Weights of a small mixture-of-experts language model, trained from scratch on English Wikipedia: width 128, a variant of SOAP for the experts.
Below are experts of layer 4 (counted from 0) of a mixture-of-experts language model. Rows are named gate (a neuron's input weights, with its number), up (a neuron's input weights, with its number) and show model dimensions 0-127. Each number is 128 + 32 x the weight over its row's rms, rounded and kept within 0 to 255. Numbers have three digits each.
Before each expert's rows: "comes after" lists some tokens at least twice as common just before its tokens as in all text; "mostly gets" lists some tokens that are sent to it at least half of the time. This comes from a sample of Wikipedia text that the model never trained on. Tokens count by the router's weight.

# expert 14
comes after: " the", " his", "'s", " a", " her", " The"
mostly gets: " family", " son", " man", " member", " death", " father"
gate11:062125164116192120096112131150130143136120104143131128162141127061142131149166121171084129111162148129123134149119082206137070128104093138106148167145166190119175104136101085080173156156077121136171126124133067128102108108100134198103086121129074096123115129197092080122146143126171099209115134189111081097148145150092150072128149178136174139137179131129197137180129120121088128119122
up11:136098102108093115183153152115146117121093167077156136056114091174093117087114099120177095132161108173123145072095149047148184177179169131123136102112055113160133166155162142151093097107185148140074144152130162130147146102099115091153181119104146146110086109090174128151058095113112112077157151113120144152100070104164184184145149086104090104119094145091098113125154149140149127115168

# expert 27
comes after: " the", ",", " in", " New", " of", ":"
mostly gets: " New", " United", " North", " South", " High", " West"
gate0:116161098108123129102124141160102166131093103128156105121182079159180144154113134079109157175124146170141064067113120132096148192101133140176116103115106106098155098100108113112079079101094182142114123161177107087122098109139089127150144085146168127142055091169193151138150072159102120118141118122129183114165140114093066107117191126150115138080125144095134052127110131085194157142054
up0:110170123086120119107141139175113154121080131153139109141191100151204137134122126079127151161142136195146056087109115128084167190095153113190118120121112113119145115108098111101067076125099169157117119162179099096135092121145091142163145097147162122137062100152202134138148059146100137128156091118120207114184156118095081117100161123148104136079142126077137092128112138095187151155077

# expert 56
comes after: " \"", " (", ".\n\n", " |", "\n\n", "-"
mostly gets: "I", " E", " I", " II", " Is", " Em"
gate0:149139130192144035096156134122117083130127077140142094184146110134103154125191086142099097168133084142128104147122139195126134115110091109141122098180119098112099159125117124177130169150080146133118083127140126204141131098170131118168115139112115118158103096177136152108207106119130117188117154104163150157156164092104187101111059105052151146136095150162062115124183127167188121135142
up0:196095132115115142077096112149112153202102108074171075126122121120135094169160077140078096133157145179072081131127110118124021134123141100150138116079129131168086171141193123131086163085126177153119172114089121090093135166091139113188144102119110135125104172097117162131106144100115162174084125168122160177136115181108157115181142149136168142182156170132105081148144101094112132120138

# expert 60
comes after: "==", "-", "|", "\n\n", " |\n", "Personal"
mostly gets: " Location", " %", " Preceded", " Votes", "|---|---|---|---|---|---|\n", "|---|---|---|---|---|\n"
gate11:134188173103117106092045161146119110136126098095182151132125163158192141082126120128126131153119122146120157130097164124090097101096153155063083116157122061130134186096116160162145199100155113097096093156114176143154131135097171125200110160141134122167124126147156110060056170125135082130093145150126176101149098158130173137156140151155083099107074125084168143155068123171156111114090
up11:132088076170111189193153095157174102085101186174151121134161060122138110178157159117127155105181092135128091110204127140156150149138127132095135157099118189157124088153152095109112143101104172143152151122159121097081111144169089150113172061108147096096115180089053139157197131147098143091141106104125120157068144139158114111114094116102124093190144129168118109086156086153136162106114

# expert 53
comes after: " the", " same", " a", " first", " this", " that"
mostly gets: " time", " year", " out", " up", " back", " end"
gate11:095111148188127162140098129089224089083156068107210111149086132122155112137157144116090161130131145136101122174203137182130127152123105161172112094171079105128100120105116142098058141118073170150113116154150224105138081108131058106130131156102142122064132142138129154121101147140110122142152161129145153067157152104106133162147080143144176131096103085127098157098144119158122192131131
up11:108102154173115163150110138095206081084165065122213104153087150126160113141154127109097150118122137153110117166189125174127128153124133164162113077192071096138100132113134158106056154115066157158111113151162240119141083127129067116120128171109141127064117125136127141105107145127113111157166138119124161071147147109108133155129094133135194137103108073135095162089135119154134186122132

# expert 47
comes after: " is", " as", ",", " with", " was", " in"
mostly gets: " an", " An", " At", " a", " In", " En"
gate0:128190156127140144105082140158189154140078065164154097068102113098164131145096152142135180130150169111157108127133104146126114155176105134149083180135152116103096110061126069138132145130084132080117150124079214102118115101126119144058129170171163120109075133158185170151062110100091134156172094106117066155142135156109098117131136123171088103148178112143104121068125142107145141152193
up0:195202156140091122116117121133136186137145103163145142105141169118075105173124114126084140112158143159071104113175093077160059179179120167095133125088165147157068138139159083172149169144136157181108107177087159143046113092132131187152130130119150096103124109146139122112069141114171161117151139074113077149179123107142129097201079158145159145123130151112149131144184121166109119147128

# expert 21
comes after: " the", "-", ":", " of", " a", " and"
mostly gets: "oph", "_{", " Sy", " Sim", " Phil", " MPC"
gate0:102101094081166102128131119197100154101131129152145136137088109107184085097096145137123091155145087192170118174137105130116102114156159122124100137170157120134168160169149109087176132101147100166155078158180168116123118140184097109189082135184113217141126130112071149099124121054105110124112123080114107127114172134120132080147172124092108161102067145185181166110100143106136156114057
up0:099141102140109051154103146163111189130073123172102148120068100101108118084107122161098158111100146075172123137132168103092140132144092088131142144186101125078118119131114091093106129185132100132153136159148114084150134131157166141176094105175174116123140118209085177062158106110103086129116125127072131132127206118160189121140084097131101121121119071095109175076186105127093140120075

# expert 0
comes after: " ", "_{", " $", "′", "^{", " £"
mostly gets: "15", "14", "21", "29"
gate0:151129071130096152133091101148146133096102171127106173135134120071097124133140190141159095159125103078139164086100159128078042200158155107095094115092146097095097133110094089122168104179161138175145147167105190185105157158082154143134120080143190070119122126187102126175170111121099103111119114174125085123114094114110088082155153118126102140127126159109125095136129113067206166123110
up0:128099129131094127130190074083141119086115082107133088143078145117092113088120173140116106147091115155086101089127083144124107149109146189107149161052108115096165198117111114102144086054126106156152143123081114058129110144157189098134116128143048180057067121112101121113091140163119133112074085176133146081132136166144076151128154083121158174150099126129127106135165144144123079097159

# expert 29
comes after: " the", " a", "'s", " The", " its", " an"
mostly gets: " all", " local", " last", " state", " former", " national"
gate0:145117111157112100138186076116138092149165112116114142163102108128136067148140147180092122181108154156107105175141121129126107128114096112037129110183096072115104136097126205140126086160133089080128151114117105145123153126127099090138127092122183159085119097110093104194070144090143131082183178159131119113149181094164136160067120175090153098121105063147148068140116122096066080155130
up0:127157099178114107119107144096159143192128089108127110159176155103145089167158168139070148106122111153131128145207132105127137115084115091124125074213153065179100138127088148106135116110120146188112183113143178101080129126148071103071135143129123125093114104115099058132086086164157141117125162090195075131073140141127169150111130149086140094112167121157126072167164116122100110187161

# expert 3
comes after: "19", "18", "00", "20", "10", "50"
mostly gets: "00", "01", "02", "90"
gate0:166109098144063163110114164109123137075093050123122131169141139146089116132092088199074143123177141132141095157097151144071141157137162184125145137157164176107122141124115100178122113157116174043125144133165150134150109161091036148097123172162099160176096184118150096118148111163111100144166176133110077126109107097156170161141101132138072090126181096072131137077131138124137120139160
up0:097137145131194096147149110145153126182155219127124132058138137100149171109159161055176103149092127145130158093156111121189096097128090090146113119111104092135128133129141151070129126092119094187138114119080102136129144104156234093141143095090163092090151091145103149137102139118145137122088078126149181111132164193090099085116156122107186154132085153186138119198122109131108140127100

# expert 43
comes after: " is", " was", ",", " He", " are", "See"
mostly gets: " has", " not", " would", " later", " then", " may"
gate0:122146129155138050170140203122146156119139116136149116109127098077151173118099076177118147105107128088122177120104102130060183070134176212121139105135083112163125159135135114141192161159100082141171105124125129186150122099174057135123170170141110159114158120139159114118156160132154145148116176230119148117129140140119107160110173114164102098073082143085076111157117167153116127116141
up0:126172076119164153151052143125120135119161166143097117106060133152051102158174147128135150143180178118133157094062164148124141099162151100152143107157139100081147139157142068168125133140085148103147183163114157121098218156088167161081188107110155127097125111115108150147120103170062123099144121130038177141104122148174126130156128160108099099135172113130135165154088115164146095092139

# expert 13
comes after: " |", "-", ",", ":", " by", "|"
mostly gets: " John", " USA", " William", " David", " Michael", " James"
gate0:172139137170098150084140111181104146097094139137097137087160133117091088173098137092129166119098073127075099078114166192103115161132161128124166100104157143181159166153164132086098154118109157081154141104156172118144128128163158118106066124144157134073108170095088141158108083123202163126113125157073157105146164148137088093062142128206132156157175154159137121187148088133086125095078
up0:137112101129062126157086123137116173206129120150143102150109104099101185089115139133150155170163183099134119103061106079148169229096101083122092104147133145099118100107130130138161097124094064161134113156156088105118108118100181177105181161098111136163133172203100102088142127083093140168115135096097126132074128087107144128130151143080170091115090131112153161116071094115105173123162

# expert 18
comes after: "20", " Form", " M", " med", " col", " L"
mostly gets: "als", "ins", " areas", "–present", "ols", "ales"
gate0:128120145112109140086121155136193132159146130203144156159175188152149131165159131143146147093127148137105137111058176101149157137090104074111126144097059158133182090118116140093162124103123117134125177042127071128101084156118101124143103117140122115176117109151194160163135177134086200103192114103137101142111125093108114145098095140207143116141066129140139137129154077115184070112170
up0:130108145102090061113141149118143140142098139112122102108083148149140101176147129078066082190116175097189177094152165141129127105113132164142114106121185169113125132135161096139138121104063151121093072154087124147173109142212104221105129109100100134167137149097070099084108121108206149157105106136115139206157126174132135116124139123083113124107145142061073152138108157140075151142127

# expert 9
comes after: ".", ".\n\n", " \"", ",", "==\n", "\n\n"
mostly gets: " The", "The", " It", " this", " This", " They"
gate0:140135169154162096167111160107135100109164145104170143125161155080163148151097174094169112059130096108097176120183180106134130098114147120148125083109126134102131122154087246083100076168133163151122188115093125144053072178102136118066091089128138134123102092134128115190083112113135141166136070087130116137128145155136146099180154153133131087066077106118133135112148118087159143119107
up0:124146160129088153171127181115131107121142116094166106104088094161111181130119121179093088150154127104144149121193091141104103129107142190103153154153157082154135156086154116154158113118152093100186125118121144036114156088045129092125099128170143119187129190128073182168156166070144077132165101131133176124093152176072156123090085110103122182154091151070127122131143110155120100152137